Below are experts of layer 6 (counted from 0) of a mixture-of-experts language model. Rows are named gate (a neuron's input weights, with its number), up (a neuron's input weights, with its number) and show model dimensions 0-191. Each number is 200 + 20 x the weight over its row's rms, rounded and kept within 0 to 999.
Before each expert's rows: a language model's description of what the expert responds to. This comes from a sample of Wikipedia text that the model never trained on.

# expert 20
What it handles: Conjunctions, relative pronouns and sentence-ending periods or line breaks where clauses join, such as which, who, while, However.
gate5,186,208,236,196,179,209,198,190,186,198,194,198,203,245,203,229,171,197,212,218,181,183,210,178,211,197,211,186,219,208,172,205,200,199,195,216,193,189,176,198,221,170,190,203,200,182,201,175,195,166,238,163,206,190,149,230,190,199,207,220,202,238,193,193,199,183,261,183,207,159,202,218,208,183,163,189,176,164,192,171,193,190,177,190,213,190,206,194,160,186,195,193,173,162,196,219,169,211,208,198,205,179,241,173,197,169,195,203,205,208,199,230,187,208,229,233,161,224,193,180,213,178,143,206,209,195,215,183,221,204,203,204,193,202,197,205,211,240,133,190,206,186,135,195,201,208,187,197,228,188,218,184,207,213,198,172,205,205,226,180,195,192,176,204,194,209,206,177,205,209,182,195,180,188,179,202,162,188,212,194,200,182,217,199,213,202,221,218,190,221,201,193
up5,190,183,179,197,191,246,211,211,206,191,165,214,216,242,183,233,238,242,202,187,200,192,171,181,200,201,214,144,205,202,215,230,204,199,234,206,192,223,187,221,227,204,219,186,203,220,207,166,205,247,191,191,210,211,146,173,186,172,206,200,212,198,171,170,193,192,213,206,188,222,198,202,176,155,206,176,198,214,201,167,190,214,218,188,233,193,193,217,176,225,196,187,201,194,188,206,190,192,218,173,196,214,224,220,186,204,214,179,230,227,209,219,171,239,196,256,195,187,218,218,225,200,232,217,185,174,202,209,214,219,203,167,196,190,197,177,199,214,199,198,214,208,158,217,187,188,198,208,228,174,224,235,210,199,196,180,213,181,224,199,173,224,194,190,186,173,187,160,202,240,195,196,207,201,207,209,207,228,210,213,200,205,207,213,219,227,211,207,233,173,179,197

# expert 19
What it handles: Opening syllables of Asian, Turkic, Slavic and Indian names and places, such as Kaz, Kh, Raj, Sel, Vij.
gate4,203,193,188,175,200,198,218,197,217,217,221,199,216,196,183,193,205,224,194,206,205,204,186,188,216,200,189,177,178,202,159,201,194,196,207,201,230,207,236,217,180,206,207,159,185,192,218,186,191,206,167,232,200,226,193,158,223,167,224,193,202,216,209,207,195,190,195,176,193,180,190,207,177,162,200,218,208,175,196,225,211,216,200,205,180,206,215,199,212,252,206,169,202,233,173,183,225,242,169,181,208,192,205,185,217,190,219,254,221,181,240,192,208,171,200,175,202,167,192,150,187,186,167,236,191,185,207,216,203,212,182,205,201,200,185,212,201,189,186,224,215,200,220,206,223,216,186,193,209,179,209,191,230,197,184,190,233,150,185,214,193,221,228,161,161,218,211,188,154,164,214,164,201,238,208,173,160,197,172,197,195,191,170,194,216,195,219,212,195,180,195,200
up4,205,204,173,198,186,176,187,238,234,184,204,202,250,177,174,192,151,196,194,222,203,220,192,208,166,163,192,191,216,222,183,210,193,217,187,137,180,211,185,194,194,207,169,222,175,201,214,209,204,227,214,199,239,178,207,209,200,236,179,207,182,183,230,213,195,187,185,217,178,194,230,180,164,215,203,235,215,183,223,216,199,216,216,205,191,180,173,244,179,187,210,188,222,204,215,209,191,211,229,225,176,223,184,184,193,186,223,216,196,226,191,195,231,220,180,200,171,192,154,222,178,194,213,211,199,201,198,186,245,180,186,197,178,244,196,200,198,182,180,187,232,198,199,182,192,194,174,173,230,181,204,194,208,215,206,215,237,178,180,210,193,182,213,170,203,179,244,207,215,180,197,192,206,218,203,178,215,216,205,196,206,212,234,200,244,193,199,173,211,185,211,217

# expert 11
What it handles: Of and in inside titles of songs, books and films (Taste of Fear), and place-name adjectives like New, South, North, Red.
gate1,188,192,203,180,172,175,203,246,207,163,180,189,207,228,154,243,169,158,189,212,170,196,234,196,203,175,225,187,193,207,221,188,214,178,205,210,196,202,252,194,200,165,190,239,233,202,180,179,207,204,209,186,188,221,233,199,173,187,205,232,176,209,190,194,192,214,207,201,191,205,220,220,216,214,214,219,195,200,205,223,210,182,208,208,222,203,192,215,216,180,179,200,170,192,193,212,191,194,206,190,214,176,202,214,176,185,165,170,206,209,187,191,211,192,173,197,224,220,187,221,182,218,232,226,230,217,222,186,194,187,182,201,235,168,182,186,175,186,221,223,206,226,191,206,188,188,184,197,218,203,217,238,202,207,201,172,238,193,179,205,171,235,188,233,216,214,219,200,154,160,176,174,211,231,199,209,201,190,177,161,188,202,230,194,198,203,150,201,200,219,220,197
up1,255,209,199,201,192,175,200,184,222,200,187,218,204,246,235,192,193,157,209,209,204,187,241,236,186,183,205,184,192,165,213,186,236,238,200,206,148,233,166,214,208,192,191,246,186,199,222,159,179,211,194,213,178,194,223,205,201,216,211,224,215,206,201,212,198,224,156,196,199,181,217,219,219,175,141,177,193,195,200,179,180,210,195,182,199,207,233,199,187,208,203,211,208,223,186,182,210,211,204,231,197,210,186,202,160,203,199,213,186,220,215,187,221,193,227,200,168,160,211,211,190,190,236,182,232,175,217,220,176,211,193,189,202,203,181,202,222,229,201,233,197,223,214,225,236,207,197,180,215,224,198,188,183,216,193,226,173,215,207,211,183,210,202,181,237,195,202,219,184,204,218,235,212,205,175,170,181,183,207,205,210,196,203,198,205,159,211,192,189,223,217,186

# expert 0
What it handles: Inner fragments of unusual words, often taxonomic Latin names or surnames, such as Polyst-ich-um, Acanth-ol-abrus, Mont-g-omery.
gate4,204,221,173,202,202,213,214,174,210,202,215,209,193,220,212,233,209,181,195,176,209,204,183,195,157,171,174,193,201,216,212,191,171,217,185,173,190,199,233,201,218,216,156,171,195,213,187,207,190,214,185,194,210,196,198,205,191,187,201,198,210,190,148,196,197,195,178,190,227,210,209,196,217,227,215,209,198,234,178,201,194,233,210,171,190,205,181,205,233,189,205,197,167,258,203,243,170,204,180,191,159,218,187,185,207,205,177,232,248,213,186,216,213,226,165,240,215,238,197,173,198,222,212,199,208,213,180,221,232,209,203,212,192,220,210,185,181,191,225,208,195,189,149,218,189,221,169,219,191,194,224,188,230,207,198,239,225,207,214,187,191,176,213,186,212,203,178,187,216,196,235,185,187,193,260,221,175,195,202,207,196,186,233,186,183,183,207,238,184,178,200,205
up4,197,177,207,205,204,217,200,204,189,199,178,222,174,225,187,200,227,188,186,207,222,180,190,198,187,233,193,174,208,195,185,189,192,208,172,199,179,229,204,194,204,196,243,218,201,227,208,174,214,197,197,196,187,203,172,185,214,213,189,213,240,157,214,194,197,203,198,186,157,195,220,223,208,219,207,161,204,194,162,192,166,183,196,190,186,236,175,227,236,205,161,198,133,202,194,204,231,204,202,200,177,218,190,181,204,210,211,226,196,205,248,224,230,197,167,223,201,251,188,175,200,219,176,199,197,222,199,233,197,226,178,159,194,230,205,184,195,191,228,201,198,188,174,208,227,209,161,218,197,216,196,197,201,217,201,216,200,184,223,228,199,173,204,178,200,172,154,180,194,193,186,192,184,208,198,227,168,207,185,164,176,184,198,207,218,184,217,213,180,179,178,161

# expert 7
What it handles: Articles and possessive determiners after prepositions, such as the, a, his, its, their, and possessive 's.
gate4,193,189,161,234,196,180,210,199,212,154,173,177,177,187,196,207,223,242,209,186,181,180,202,237,230,209,194,223,234,169,207,209,191,195,198,206,201,195,175,208,196,188,188,172,227,199,173,221,230,186,157,220,197,206,179,176,215,175,242,175,172,230,233,181,221,217,205,229,208,208,225,182,220,188,181,175,187,214,180,197,250,197,194,195,193,187,204,213,169,175,203,213,201,185,218,184,201,181,179,224,185,243,199,171,192,194,189,192,246,199,200,183,194,200,219,216,195,219,159,231,191,187,179,200,189,224,204,202,209,222,172,194,196,150,222,204,196,206,183,199,181,188,175,187,217,189,208,227,208,215,181,173,223,160,180,229,206,184,189,183,166,222,184,181,173,220,215,198,196,193,184,192,194,212,188,223,206,171,201,220,200,182,188,234,208,191,209,219,236,210,174,184
up4,191,209,222,211,191,193,219,194,179,162,194,194,183,210,190,195,167,246,189,193,192,189,219,189,184,192,230,206,201,202,168,189,214,195,179,201,167,200,229,189,182,204,197,228,226,225,204,191,198,199,192,191,223,210,195,215,220,216,198,194,223,212,171,209,168,206,207,181,166,193,219,217,207,179,219,196,144,197,191,201,177,210,208,176,200,206,195,181,201,165,185,189,194,169,180,223,229,204,208,217,214,214,194,182,226,239,235,165,200,202,180,184,187,193,216,223,199,208,202,214,185,173,229,185,196,197,221,231,180,230,199,210,196,205,206,197,152,211,196,225,194,204,204,170,196,214,190,175,190,171,185,228,206,223,220,173,220,159,172,221,155,193,171,225,184,211,189,213,172,226,175,209,218,174,193,188,242,192,235,218,231,204,193,167,201,253,188,210,216,156,233,175